config.yaml
num_hidden_layers: 11
hidden_size: 192
n_experts: 32
experts_per_token: 2
d_expert: 320
d_shared_expert: 0
hidden_act: "squared_leaky_relu"
moe_layers: [0, 1, 2, 3, 4, 5, 6, 7, 8, 9, 10]
router_score: "softmax"
normalize_top_k: true
routed_scale: 1.0
balance_loss: 0.0186
balance_bias: false
init_std_router: 0.0192
lr_router: 0.00204
vocab_size: 15148
norm: "rmsnorm"
norm_eps: 1e-06
tie_word_embeddings: false
optimizer: "muon"
learning_rate: 0.0128
beta1: 0.9
batch_tokens: 65536
max_seq_len: 256
train_tokens: 288700000
max_steps: 4406
dataset: "wikipedia_en"
Below are experts of layer 4 (counted from 0) of a mixture-of-experts language model. Rows are named down (a neuron's output weights, with its number) and show model dimensions 0-95. Each number is 128 + 32 x the weight over its row's rms, rounded and kept within 0 to 255. Numbers have three digits each.
Before each expert's rows: "comes before" lists some tokens at least twice as common just after its tokens as in all text. This comes from a sample of Wikipedia text that the model never trained on. Tokens count by the router's weight.

# expert 24
comes before: " the", " a", " his", " an", " her", " their"
down0:208060144107137087115146203135128108166142138091125107112089145124155152141132098142093146054138073134148125104147127160087105103150108208161082053124156169152138104137075132162075084131096092178072130106114144090108160086125164141098157153136132129167160201194140134143087108105124163135
down1:102177135118096105078103153098155169176146197126078108107145126163131161097118100080143145099087173151150082104108160067119139194132142121122043123160093122176069109177147150115117154111104147173190166104181152096096165096102113113127142151098095132140126196143120167100087112126139124169
down2:128130111161164107172176097099184156121144075124114105136103109123107154204092101119166075183126168147092128136091200078135151140095160143053155165184114143109109066132137160122098097108153126166158101120198199176096118169142143105181161122132137165067068126168095153112084139106146160144
down3:152091111095042198103134126089165075130090092140129139129122087158120097111161177075105118117129102133105095115118108142122154110150130200194169168050158129176183153141096136106128166122194098158130128091092128074164092078137136128131144129150137115117112130074151112111143133137121132107
down4:128123106154137146115105107138161065176192176149117124092150110100137104148127115107164144094138154098132113124069157122135115085180144140088110030163070123116124102097077115059142170146141080157106098121150119078088121164115113186114118115085136115109131123111114163163102151093143133164
down5:160132174154147083165095101136056184097136117144170192156153088114112155083161114179070179102110099082139146178124133136107079148134145137130135080079138111106167172091126114125135164092150081101152135104119131124142136098147126146112178119169100135126150182127108131090120070142107127111
down6:092093122132123114085084174154111101147154139117112101150097100088114124158130113112188146112148152169100117123155106186124128102189100081135168119140180112108118109138098112142092157150119104202127132135081123110137170137146129152111119085112067126181203205195125150093149098131098094160
down7:103131119135163144136117148149117146136107108090107084174173113109106067118140158105125179119158145108112176144130159181115168135118103142110093124131108109131112131121095076093137122163134175118192104135152183044104110171166172149157171143116151148073086157211136145193041085087129104125
down8:095186142119151081149120069096141137089106100141074065141097118158157102124103154103136099118119168094069128128134146115139132120106103177105104183167100129194129148104140124111124144125054108144128160145125128192140177085107073072141185103150083121135114115116175173083128087157133163118
down9:095167078148102079127102142146105099081194104167161123160167161126113136141126143129112135108137144153140211115112120078152152172176107133136115153141079176169125130104087085168155122146111166139068078125077138149112107148095172166092226159130103152157142089168138110093163106155132109085
down10:137101161195079081125201153117114118116145086166144048104131146067106097138150113171079104166096116149089128130159186129124192190099128132073106147144143150144101083090126079148121148145079152114083117164042131156176068121143128120116189086164148104078095099168104122088120128166117150116
down11:169078121157115198071107153146138123126148177092121095135174115102160078109090189095068083100125141098131161151144118173105130114167067155079073103100122143136134142145133117161103114141152192171154161098133108149083134068103107103135134075092132069119146139126126150114095109046155117179
down12:178171123165105116146139139106086129099097109121143126093086118129130138138102170146093104126153147092158112099139093125057117126138174155176124091123142183134173119165082079108124141199114154107168142133085093067082160115149149152079076130104164114156116090217128083165154113166129124162
down13:124213103143089131130078103183151148131110090129120147103148105121113136128120116144123172149105130163167115162132086220170122142153166162157158105180143067101108168092080119126141092139106137141112148106207153161133165122128144099135155153103091153133110143117194114095095170161120217121
down14:073111178143083117149147156109135124104124153102129114101176124134180133194105104110128213127093070087164142142108129152081095109093114145108080118104109103138161154163115149101117072151125110128129143111155131195118112081068124179167092145102061099139134122143146142170084110150123092112
down15:133138160134197160125205158172140169136145178134103064114118136229074106098107155051142125140134105117147095115195119079170158160169139123115099221103121140087131115152165100102093131126090127096115123132181114154116147114140119095153086147134130142148103112096162169111097085087099199101
down16:126104174146121129133153147130131081152086136094127192139123162099145126168118140169107100098105144100136112138090103130104123130163071093112184100131149117184115115104156179091131097201098122103169127150026187110193134175138128169116087136108103105119079133065205132142102193126145161110
down17:115111141114115071108102048175180096131172154132134160166134138142130138080137163091084127040065177086092115136147119175070094116109142127170132155131117104121070122171180168135108192106127125155098133116121165118117126127092121140135115136125091169132160124079054128113025154136083145139
down18:193121136115122145159085127104116123160138106126171131190145173142079153033097105142096147139117095109103140195148146125166142143087085098094170126136147119058129111149117143132184151091118067103174150122099097124101143132172110147099134098155100126135070131175089118154155106168109115095
down19:152106121139167171134149092131123145097147145068125128160184133086131113154110154150123061077128113143153119217143137180153113136204165110168114102147075107120136132160152173145126189127142159117108111109157134103084132117077125104094078140145089125066129152132147101152117096117107141165
down20:107120147136104137146115079116135105155098107106139107173138073117101125118176113143153118136099173120120106174115089099085159156075113050108148079144097167104103101035078119154124178151140138133108138162118174112166150147109107064167164112083093196164133139110107107086141146107171137161
down21:145104163175084103125125173153172184102135140125140132099069143072132083175140124158058121061139163092185106088106120117165073105119155188111109112061085123118149155106104074167140073111146088124101161164125098114069144124135145076117130145112078115167093132116150138077094085117142121124

# expert 27
comes before: " to", " by", " in", " with", " and", " of"
down0:085143146083137139143161148135118123114098063149119207143159145147164131118172105115058110081152148122127174102106146105094140183127127177204144140155116171150177149142127154123124117168130074151159069156126172116147129178108082128094158142076078168174084153062119136157107184175104148076
down1:167123112211176125147147090122119119129096157136173176089122159108106113167102129114148121126097143127112129159151133134132120053099102147102079081138187110133150162112149090164141161121152103217040140114133130129086167157147151146173107134100089151144130167078153104083132155142199172109
down2:125085177110170107132077123154094166154082110166099088152168136081168105197158091091139104139133102143139166123146133150146103100161115145119153145122096141119155142130147121105156185118137128106147111052115141146117112101115128131163116152186125142091115105087181107168104110165160167108
down3:049146116173113142110133163110160064053097129110162121118082166064163180105136127190113103164141124142060176168153103117087123140111100160160156123140131168083117123153139104138091181133151178115108129134160114099168132080106113106148112171141093170122116149160174089093140094097110109069
down4:119139153137119111173181144120143153106123169209116135108109122155122105144125106152125150103064148110173115174154142127173105129096140158131137070139145145094160130185119131153161125118182129140099134132143104219175161108096140108134176103162105105211089162146166149139098186170088119148
down5:076158162126114080110131130157105100164136076174166129177147091073208070113102105137147080209171082169154152106123161177145118092119144110108120123084085178094093095108179079135080145148152130091148092126187156194141160151134121096144081143109147092091220156166170158155104060137094098102
down6:136104115110127125119111090152136083079120136169152140109158127137065146126141097189182125140091170169127128103127123110138035139150154141077129116158171132125110076185120110082128108150102147112123132166164104092153168149125091097121135125118063112108135148105136108085098149123133092088
down7:146154137104101138143069123144143142131103121130085084098183133160124100143154154165107147102121117114147157183093118108131115136135110122167154128078166122097118175147131179161095140080118042091115143115131174175117132209110142154128118112111104145132142145102097100079122099127095141082
down8:065126112160161121174139161179169116148172105063104144098066132136132124167156212137120160147122150122120148130182116096088175103087118106123137146117167116075123087044153126105090118124112088097094102132076148117090190086111121042139091140172134190114128135100176155154096095115148069116
down9:096084080103155138149135106152075103145124155175131120089076165091076160149125107146148192119123156165113146066138122153160100079118118161109146118140124109163171089167135036139112161128118092154087099167173125131126180103134105095111121123161100140164117146125122053126109102169166093116
down10:142160126075183126130120218141169128145172119098111151041130098139148112130116138113132116115173145094142113114189140074129082118099082227108068128108161114117146080159063147136187086093114105180070177156189116132158092149104084155197118181106086145102159133083108108112126136079222158147
down11:191074121129169099119118170094121121218173162110112128148162176141135113095117112103065145150074112087133146107127149154094172124063116188099163140138172167110101147114117165174174151143097110132190132070120128121135115146161172132106154142131105125122127129127198199133073128125137109055
down12:083132085172077081147075106104073138078113155103113052180125144170164092223118102126119173173101110107140096160092148129136098193142189115120142148167105190096103162127114076148140186143164139194119152130169181112125120070151174162165101091152180119062146133129148106111148134148113154179
down13:158129142133173150124092120152118139181183132090117149142121235131055160190111114170151104137120134167120133120137113130101119198113083127105135083166145159127084096126180155181109078111113229131162094117113160117170105121096110167133149100126172130155086125087101101110179127062131110153
down14:123144142121152162100172153177165118098143104167102135183207036085145164039186166117082132151164110160072181114128157127108094127155136074101078134100171112154151120169106090160148136110184171120099126140078135136094113195146100152146140094112176120084142121114112133133092129128093121112
down15:119160089192122168203109149107147152147177103203078129129117175128160124153105059159120061104114109135128190159168149127144185177095112145136133063133088080135160135127113145166142174096123077149074085076172111131060152147146180135175064181135151130102159109140158126156129138057079138159
down16:150129190084203175104181172112119148109106105118095099128178114153120096174142152129126145117104133091137086173078123122127134135123121070175146121099146161200116136136125066143138111144130156156136097095139071156112116095182039182102153115145138129169132179144146156088167123120129163165
down17:097163109130093129093185073126078168119099076129117082191134163125091057116171108168105115107128122134163165183131144175116130121125144149166115117100111155106191154126148202172137130169172147105114126123122122144111158141095144136182155032167147139083182161113133116185067141059119124106
down18:073100090125150121183126084110086143131130127155123157140113129127113130125116142135174026134113144148094131135153170114096119109062131151128140135200081115174123086078128147094129124127128070140123114143105143056120194192147142191185081118049134112086154171126135141132095116111109115167
down19:095133128106104136149147125071120152180160133178125147050139118133168132155093111144184193119116086163095062113136113167109098109161136159183126066112125148133140101111081153149070109126107152123193088111165169134131170184142091151065138115149087184088100167145146088048107148149109145136
down20:114154135184147110175181113106123149140097140092144115187169187138202158105072110142100132168088097154117151112097083113140162087141083096184107155171153130123149205099165157126146073118141089085111109129153149130147107115118130159144191118135163105143118127071178139177157078150078117118
down21:161123142111142138168105132183084083065168113122106153108186164139134141168129170077111128152090174185114092120121143164125108075146048088116116173115128160112124086146131125083128130135131083190093094125054156080119155143100112124094050132175082149078148128085133174119130098090126099105

# expert 13
comes before: " of", " and", "ing", "s", "ed", " in"
down0:072111128094092107115116082182103114126144183136161134139128168164164163124121118070117122098136180136091119090146101125108108136130160122190160123136151167148133140106137155115096127091139099133103181169121128138070095139177142134122159139137108077133155175089094101127185149180076123126
down1:158147092115083158137130136101140100165109133080093124114123168108190072111156095127131141135170125206092143137149119166168168130101017079087130129156114122102105122081080149114076120167184156073111110142135118098131115151144103114138104091102119103167094174145122178158152129186091127144
down2:102150144096116089114146176153116120127164114083099124177126122079109121112102200149183177136116079108100159126057126145053138112146096066163149109106061115111098138152162090119128071087094140118142175097016108093160140140157141119135162144148092173127164145134123105118092188168132134098
down3:112115094125120136129111129120049085134140108146071141178176145155114136127165116159141172123172167138099129135135150103151072110159130170141097117087134097122151075139142108187128093112128206135162123140129137159134173154146136130132101111082073089103168171140170087072124107132098192142
down4:122179053198112148193165133136142141158167116161148132166165116105123129066111127101061117112064127132194141190109140159100149114119159130129118152148098083148106133108095139067107121141114112149088040179134215109097127083118117133136134133072127115046096165123106110128141138146109123098
down5:146058174170081161125116124171135156147087154144070083170168116142182092082158130057161088140056155098153148189109137099131101125174137110080130119087144116155164132125150112144114110163157188171108093186147098075149166070121155102128147190198162108171164158073121122142168183163147140135
down6:027122166109178158161124096161115069135130123141120105124092051119118086140111118103088120119183114125139145155162138068107141128109158076045129129096151136166126135118097197109092135110131150158173096094185163164107136149136090135088119112067120175133074136108141104149106140141178134131
down7:145128090098085069082123088138151061143133118058156144128130126135120107158089151162157044132152158153148113141122121072085174121162146131200096113146106135125115136120133233132194159153122122135123138103117094141133110138095155156116130115135119182128166125085070158131136148173119101118
down8:092125113118121160104191124153131077122100151153139120102136109149099178127091156091128103063163172102118141067105157156172141185162120121129118157099101111067141128148072167185045105170205173125107113144125107135160111121170120096181085159152171121138046174121130143212104129144143127174
down9:115185143203144167063226153170118113135150126125146127125138126103098133050148138130136121167121132090199092138124169143152106159166202067160160154141160116139172105093131090116154096124163125109144109125138198135114174090147106177130104168078077146145114105132115178130179156131093136092
down10:166198113145151130049153123091115123108128126105111182131080111120108079116115108115135125134124134181086101102173125049102165140112102126135112065142181151153089144159153124085149133102099096119197142144064095142112121112150072156111142126105085179112136162125147149125135112108078097148
down11:149096136124138133133131171195145117139110171178123131074158120120139125201142140120194127183204108128090129108149135121139149099138101156147129142112188138109121054136083090106186143127140166130156175104102173134115166138136141143103164091089133104112090109110133152140122182141062095201
down12:106098242186194147134085108112154077110141152096144103179148145100169172102152119134117143101134153159119113140134102149114101184101195107144118134114162113102157148141056156106133135103163100078052149159141144093152087212164128106110079115147118090152154076083107116133139144148157159116
down13:130093131159116151096117085082128094122142047139133147112123150124149154091146074133134155122099149039137119144014148118099084170099094071118087132151141172156119087102146161135110095131110147080140090103159173099172176138129091150117116075124187099049074100105162119109135124057170140202
down14:065165087119130107138138130160142160123112146171115106129131107162097166146116107071098103111088069105127170117183109116118083164131159105152190174123156189091153097105123112091117085123066145107116161121122090111167098080129048142168140051185129110143137118134115077086153166093111094152
down15:081101070149157113142176097119081178069107080104158122163121135051120152173107109141139093140184085124095189079131114121150127133137101148101134128162167104073069146065105179215192141143087119129079144156097144135118135107184151152100100183128190144138081123100130119160140054182165117141
down16:150144125152118112097136114192132117128082132134156138156128103180142124163154123097049109115087175147107120118112109041095071118130130105083087146154115132162173101145085082083126124107109116162096138182111123149112182043143130159135139159117118094058132088149185138138156137108155113113
down17:167139140130151177087054119105100144077184145188110121109152109144083143058125090181142132118143191118074120155133125123082126110124141044107094164141143138112108170122167060113101082121118098137108178092062129166133125118121195179135114172132130113153131143124096131164130107095107086161
down18:118109061103097184119069109118165116131157192113110176123107151120127106085160167122165120099097179093139089091063169148169090113108133136151142087104094079155148083123148107090102139123133107138110111186100104085098090134083111157137150145147098110183074120173158143121121068161097122142
down19:170116069125158143139176153132118123110102105142095107097138105104145157077151085096167106135095137119127182096066083145124127158121076085099111171181103143111146145087120136144123200108112126147091152163119120107113127130107136185087112084117169140150103143117016128117137118052135127150
down20:095158152124152080143154115171120156075087135085119070107152081113127136182176098073095182147154120149130130101134112075128110119110098164090126111125019117101138151180099108114068099151155129114115168124140126099117124074144140064139167088185111164106128090081119171127129119165046157144
down21:144123133131160101111156159169130157156140075094131155193106128138158068058169134118121152100096147091213131143089147145093098160160222058167095112093127116132144108071147065122115177156120125104127146135123122089127115144143091134138128126107101086165103164105075104183183113178113168097

# expert 10
comes before: " a", " in", " to", " by", " as", " on"
down0:160176153083111082134064226164138145112134135144177089139120179135087146122118143117147138088136086112121122128121147148169095127093087167164097142081107149178126102124125132139138149044120137120094125112080130111144148117204114134109062057169106141107144124129150101153117115125164140137
down1:148098165174086105146103189097116090196110081148155151167100165145167094157078127098193127070126066128132089151134118134113060154163067143167100158121136121157123156119149190159096081124103175062090094149091063174171094160124084056121155151112074096136106134097125111179084138137130113112
down2:085179160161114181145112081160110094122102130039124111125117165131143155149173136129147143093059157137153125093109121119091125110164186113084135116157151167172143101128160137159132110120157123185086142124117108157123080122187131114070126141170118133120093133103133100104118138123120091120
down3:174091198094150105089105236135215081127132130134082150132168096134135164136126109128116143122123060154096095070126178079143090063112132140078084117086100109132183124158088106148137124118175116094134159172128081116145137129111094143089160124104086138148129158084148143135113132161094121103
down4:165106144125167099165201180143066143122136163184116122129102152187118186119137136127133080115123134165127139093100059130134091096198107084092127154148165170096173151133099084134112112188166129176131112092114167109079118116080135129111060108136139109156119132096139073088119129154140177141
down5:152127105158138155161126068099080127029158139119117170121053097166089112064125130136094070123168088174108145099122076156078141156070154107111168160110067113129083112099129109131109126151117151137149121130150111095162159098121176131161128178141147123107211106130109153155157103148152101142
down6:094165101183074160177197105133112152134092065124164114141137158140116139172129118093157099111135185148193110136124172129117175136156135086122167125132107117105108160152152164147110138101122141119128115137111203198088108127202196131135070112107164076138123097107121082121159121172155083178
down7:143160111102090102142122107113090055158119114101091110114155129169116122145187109113080151074142082112145105124167176129100165134172138146146128170145101139169096077135055098087126193173121106137140143091092151119132129133087198146104134161140175113113183133142106146111106083146161103125
down8:145121113109189144114099150132118142122126102143142205142191163146175099134155105098105098053159128197085116142177148121134184118106177107160127083128136167183172123089110149127128137130120168154061121137117079147165124115159132150165172114117140113140131135165159163154174150112135120131
down9:144175142107130154156152146126135107185118152136124123120147127100092132086066105107118105119104075120130135185119093128057136145147086161113048105084171174147101163154123115162167127112139079133080123150143112119110142123195140196139185146153087116138169132188170120095086138163048194150
down10:137136094070083146136139088187125097129151166094108147152127159098153112098092116105141097157155122120116126164111137119139127134126144107152121161139138134170068166127130154139069144172126162108075117132142144095133119125142049190177078222102207122113142097101136112148137101074118112158
down11:144101145157041112071129089096182128123128106089094071144157172097047140133091176122180087142113093143140112161205124181147121140089097092207174108109160154196077147148128203143157093073097108166094075087138181071084095150117125131150137109090138102122139093098091126125154143136104127153
down12:121142158160089112151176115106056187106105118117100172109116067126182128113054136094094112157116124111090181167130128115173136111096133151125129128139162066120129152121098130105131119109139130140173145109107154123105103146176099127141064096041087074085127138079153096109123132067149185139
down13:172102176161126157157105095155143083043143122125124101073135100160110127125098130109160144059158151148119142122136110186134097140171128138150124088112155088174193131113051042115103133067143101139142117176121148133137120145073148156186079127188071159130099166114119108118105158185147119132
down14:103225145172159101115123142123108063127101131181154166129192099209110102115128142166158099145093128159116147110123125149100184117137196127107165174081117161131118178094124110152126120189137165149145132103133098165198197117110138191117141124118115163139137128136160104125159178159124074116
down15:097104137129091113153162191161123166096135109067109126107079153110111174152130169142106167105119138107162109064111141127139056177131107134090148135104096119176091088059095138112077203120148139129133171070077133100125133128104131167130112092137179026177107144167137151153139103091132148107
down16:118158105144090166118090134103127146107071102123124144163172211138130204142118121179143148123160093121154091119093073178161132153114155096169147190150132149177112164115117172082114129139147091139107077127100100070172109139184132129122090102131086137177136131145114079214119123131105163157
down17:136139159103121126102132122166114140118104186122098124130132159095145164122088166099217130135060124081129100136105137067102160123144077130075146119130058142183122161115078124122119134087139096059151085115087182217119150078179142083137153146085129112158144101094140131147167170155127180186
down18:154108106118165154197160153096086148118123127161090148093119152050093135158129127110158162168088111100124176132104073073114102140112100158086163099137170161158144079094162149118128164192136072137164158134152100103102122182139062137125090165111127144137110132114131131171127125097114184148
down19:160128133101069137160082104135104102112102101160049120171086114117113100111129156118140143103098149084118141121072141158087143131123053126179105170141121095142111073113158111084196126111165114148100128114087120125093077150157168079127201107083124185070110100119137137119157173145114144197
down20:123077185114195160161103149110116127188084150175160131139118156132178128180153145097153133130146126102123103122172130157060114154120131099133074169087143102155100099159162122166138126159094098134134178098148095150145150112111129128174136104133142131139128116096114122141193170110116100176
down21:030138167146127154126156112165157083126104116121172131087113108148118109107060113138110127134155142193120137149124127110124128113088098167109076152128098115116126126114110173112123138162154136110154167087131134162164139105163105133134135104168172082109178188136114091161091095119105113099

# expert 25
comes before: " of", ".", ",", " in", " and", " was"
down0:079118133152149193138116141197085128143075116143133101100164116117133080148140150134070153143112054087126124104122166161071102112126104097162138111124107151135174147152121180132107130170120131108175190157135135126142170147080196147139148195158159145111133134129137139127121171116132131154
down1:093104129139136163170129136157154184113098029089153093170084154087173106108132153191158123163125169089136139125147162183183138199075100145106120111114145074133118166145107109085159138145118154108079131111096125146119138174134164126096087134092136074212058151112177097151080124094148166114
down2:116190147161126155181071086128157112088152130106160168140122113078122119190049143133169081134169130084168104148140120152166161134101136063207089168158155129099078135111164143130190124113115145097105205072101067133157078122140077114123118088145102134152143076096124110097139145111170123162
down3:171130096124106129127196101146087134135188105131135123188095152084134093107106105209195158210128157098143069160137118156176112160078148137086152099096124134114146154132169134166167124148109145132109135129085142111173117154097105101096123102105161118164093121156064148125151126182130136152
down4:046128077092121087156124157133105096127109130065141081110116129116079144105099125065158120187152109139164127138103067147131159104136124175106100138071154128121157065120093128140077144181110176138107139127193126152116106058106056106183149154134158148070144104106137146139159126137148119130
down5:156136133128083128081088211145099135125159155092118115127174078119146184093146143045131115092123085172153074067128130163202214085139166091147107112125115110138162098145124167127168099075161124115095130112117115105128146094083114143150092127145174160097124132140120251093173132161156142119
down6:114157093172134110103104091105077106179120111050134133101134084112093049106100185131130153094080145076108089129053113101150121092128121164114131123158129145212117163123117120133094077128130112129125155159161060145166172068143097180115104106174161141177136180123116152132100077156105160095
down7:129187121112097109121134091117162127123142152125109156143095156105141096113100136122132095099111117174121150048115129139072108104063089190117174117093132089082138091112097129115102105103152108133140101163090152100109158152106142117098089095138120169130142107169084140150159144090136155129
down8:165151129091135100128164167129186118199120108132095109156081159150178183107109140154158188097141167074095074139123129103088104150111174112120107105164078136139165137097115138155110104128168061120087109092087156148187102127152159130146136147099107108106113095211109122117181156119152118076
down9:125145155161120106104095060157147103128119194141124158114179140094109123113128083130162103100155116062145127196171109129068130123157078136138141085125119139115179160142119137115146130118106142113120129114100097144176128083045111159146093162168125144153108079117116146100172103108089129090
down10:113131134133148180134128178122140084167130109067169135089098150147134080066107138147145165113089156125084102133133134107129123158115168081152122111081145103064102112103160113147065125171139200115084056124169097141120193127126153126094166091115108146144085114081116096100102148132126130182
down11:123171070151060184103202134081124185095113152143087156092103121160135113197139098134078124116134043147146126129176099111173128107147125083045109115119137148132153115090143116066140132082174102158115151148111145106133116103142144136127168121187209111107151141125168144104151090164166156115
down12:153099143108129163089176129177147107129146183126113120126168063097097140097076168118157083092167118154206130133109133155123057132154133089095139173144104147155120122097163180131084065096125081123169150113152122134115110106159025157074074115156132131148144129129137100169122091141078164136
down13:058119095158166170133126150118111130139194117203099189166086145140109125093110064157095104078127128073177096113093143080189106133097136120114070197124167099122099180115175123066127130081124148120135125132155148122158130158148125117153082140105095053154084102141143107122101132111117134104
down14:073082051159132137114185168134195128171153183142142159085070164141117165156197136078136155181167161134118134134147088106181113100062118073053179131128121072149143106130149095148118172153115064132131124157136163126140115148151146164140121117113117155098099115139104188102129118066100152130
down15:170138096139095127103143162075133154117143154071121153094143098133154153140082160156170107147144160152116150137094138191119137089126119140164149142145157121130117185123255109173169132095157133111117140126115153135143125145130194185108131094152168134178121126143155216134089092154119132083
down16:169154147121147095117144154173097101102174154171104089155140091153119104151076108137152135129134057098154091138128115136146095148193180142115093158155216131145118151080121122113135136112118125085103151145161045154120060122141140142141061133102148127122096159093086155150149150134147130091
down17:151141112119188132139107103100114086198112138070124095094187169083111157104104140150159149141125180129143105125137093149167112106065106205109142104164155124127105088141142090145205122143122110185054114094137109135117138153061128180112043088099128110045135130145101112112130089148102118064
down18:091096171142139106144106165129134095111166105153124111091126119089117132144168113131078108143128102113113168079134119089152161175120130153151139088155151087105134114128133161152140164145071133138130136140164160127160145143073174130152089222117157146127119137067153123157078185198119144121
down19:082108116155148105157113150099081136116118062083167136117122162121155155115178165129137146102062137107147172088157079108161127154183143087162121087131143132149074097128162137163184112157078158167121210071076142141123113156109190132089109200124108098156160144086156172122117087160179166146
down20:164106116109137148130104134131176146116127093166133110172175046104159154121123097103134163127147062070106141194140140143042170154138145072100106072156054105172120092176154183159136071141092122167167075162155179134151146153181175113117159130117128134131160109082120075119127117095145134146
down21:111175084086117048158127138195061131103133103158107153125099144178108062112145099075176096145140124140130152122158121131084124054099137098202131129150176171134134108143139147174089131111098076096155136137156175165130129109115154098109135110167155136095145152157161131134187102189091142128

# expert 28
comes before: " |", ")", ",", "–", ".", "),"
down0:144168150129095090126123121133153076113104108085110102120098129147149139123106119136183123206171114092035116100157119151074118129121173098174140148122178155056103131178136109138159179126100091081137115158122092166141121149150136140147071180110136155146161088131120110136136119162121131104
down1:094102109143119129096117121155090123099083073097123085098077100190084142129152165129188145088150110094120136087131167100160109150112151132195165181106149102107129102148125146101153109163068129163142165146186154131132195087106127148142132093123222091178185110138159118133158061128123157128
down2:147103186131068122090125171177123120136157147163118170143132131160134153109148133121078118119068110127154152159155098107057176118126152121079109118129079160124128139212201126204140141090130111145115114096110095133069122150082130095115150108153065134151149111088210095124125113152135160137
down3:206125115174166114163096088070116099118177173137197146122089127138139122050111108125146149097066110143070162083129096111165160114167081106068123108114102144077201105132130130183133156098184125175095145116144080121139136060081128144096109082184091150144124140115101123076098135120112151097
down4:036094052197178129166176125160113112168134137133121161173206163124118128187150105127141100192106176138139154122086090075111107097140142140129139149140119071136146135116150129122125158093191136119118164129182104214110144148089052119154086115127126112100067126095137117162110118098147182077
down5:095130107070107116159107181168150122163196130176128187113077131092143181157094123140127120069167098150106137138151161104188096120160097096160092173110115172166160164041127120161152112179109114150130173136165120163079121078078119130127163101063118103174122135118128128166172096085168163146
down6:147148029170154169134145166142158149133134121154177105171133138083127110069139098159130140145099088117078172135090182126105135140124131082109087145123107068043173114154127113113131143151089130117143095102125210124193169161187102162211117112161142123130072091114069121095136108108122131108
down7:108114149098136151138131121194118107133137147163134135119142167081165147103161140190159162107146146101097146099104153146157179115139127164104129112171085167108095199093115083126103108146118127131052120092122150127113143109150148122138121124146125125117156109137123147093133121080133163144
down8:102093135149092192126135160181168197064143060117136063064107086108144125104097160158149151153144127127166123072118104139137181107173120090054153116117105153130146101130153127136101094181185125180126142123164128141085127065157150148061160101142082104136082105135129080114122102132115076087
down9:180136131103125097175162126114166144150145120134165178135117036116176143139136060084098141132054086115101126111120127137139101140135176164167163097099120132120112120116162097117149127106085107078126190168113146153096154120106123112106102184191108061131169050212117157120131190193113142135
down10:149131112189050142140136129131152159133160161143139127171119112119110103107089155217190119176112158101102125129138097134130080105155089087089126072111101144139161122120108137134135070146087141061086169159113122054122118128154121156110106072128088173138147105172140158108102198146149144153
down11:110192139160108081055131107135099139138130132182090108132149039114123138089130164086149149102128117115107151115142070117113123213143097182122172159153180127098174101070081112155168068119141126102118084095120142136094089168145160150123139121105145084166082159154124173160151122118128147132
down12:109144192065143115081158118092080124121091098117144129220141105181135142128148075210179116190040129135121112113082171121130128100147206108124157101107125146145115122088106160136147141157131164154100130101101135134140149117156092112116064096132158098152141123171123146100141185138134140123
down13:131148119101176139112086202113150117174125143041078093157104097111137132107107091059102102114115117139149125134098114072109132163097150125104182088131209138085140138156089143169173155126112114168108115153099089106071155077176099147153121155147105157161163170098132113113061075139140148087
down14:148108150081090140085146112134126080065154171148132117111144117022156118177097150167112095115126153123161161085152119164105138099128161158062162201193178130126123146156111095138127168092109103092117136138138157135125180136109077174149120084117150119130117143141115161044122102123140139153
down15:146153071137147082175126170088125163115150093161126131151164071096159069070122105134156178069138139094100166103134155122141121193101102110113145121118129161074166143123145107120141144094070111049126184095073167131141113174096174114150138139137105118138109167109114130169123130113120146140
down16:134119150090084120183097136158179128128127151099102132166145078165120116158112136125162103177151177116094168132173186174134116160167148150090075167124093121101079154118128096114136088161118135096095070132133106153186165148125122158097174133175089100130098140111104141119168088160041147162
down17:201213125120125120125085137152158110160147157107111099135142122139137084128148171168079118178158085152166127051115136129129159117143113137118142179174107160071119129177121117093192131109123095130147122147081168077141092092146167127145129078156164118110100137080105101097138205176170184191
down18:089147174146078130084186084189160165135054134132163143102116100084119117148162078092201082149128086099138085094134113105129132113132165204086121071139101156140123115154089113164110176098150204119172077096143186156181110134121126121145182162145161079174127126218111154170132126174146110117
down19:114181165140197156104123143139119137105163135164114196140123090175112126132139107177148173122128094115125182126133093081124126095148174128155128160118146115108140088134111132119170095144167176126100144117142107149182109100135149103159105126106058138147078151142181145139186150093069188159
down20:125141111100149114231106171098138114154101072086114100137122124141078126069118094087102181158150146152122135135143192176092117115123101182199172142171133140156137088122126166115084138180114103092099174108184092156133137097143178156152144144191177102058129205131095151146129118103080130117
down21:110114080167115081111174136134111123145107144105119130152114131179059171126173096110073186176184146105118113132124143119055155123125101153131131132133074122151132077184106154097136157131149128094142132147112171093087117100103134084118161107118091135089192105186176099075156127084104032118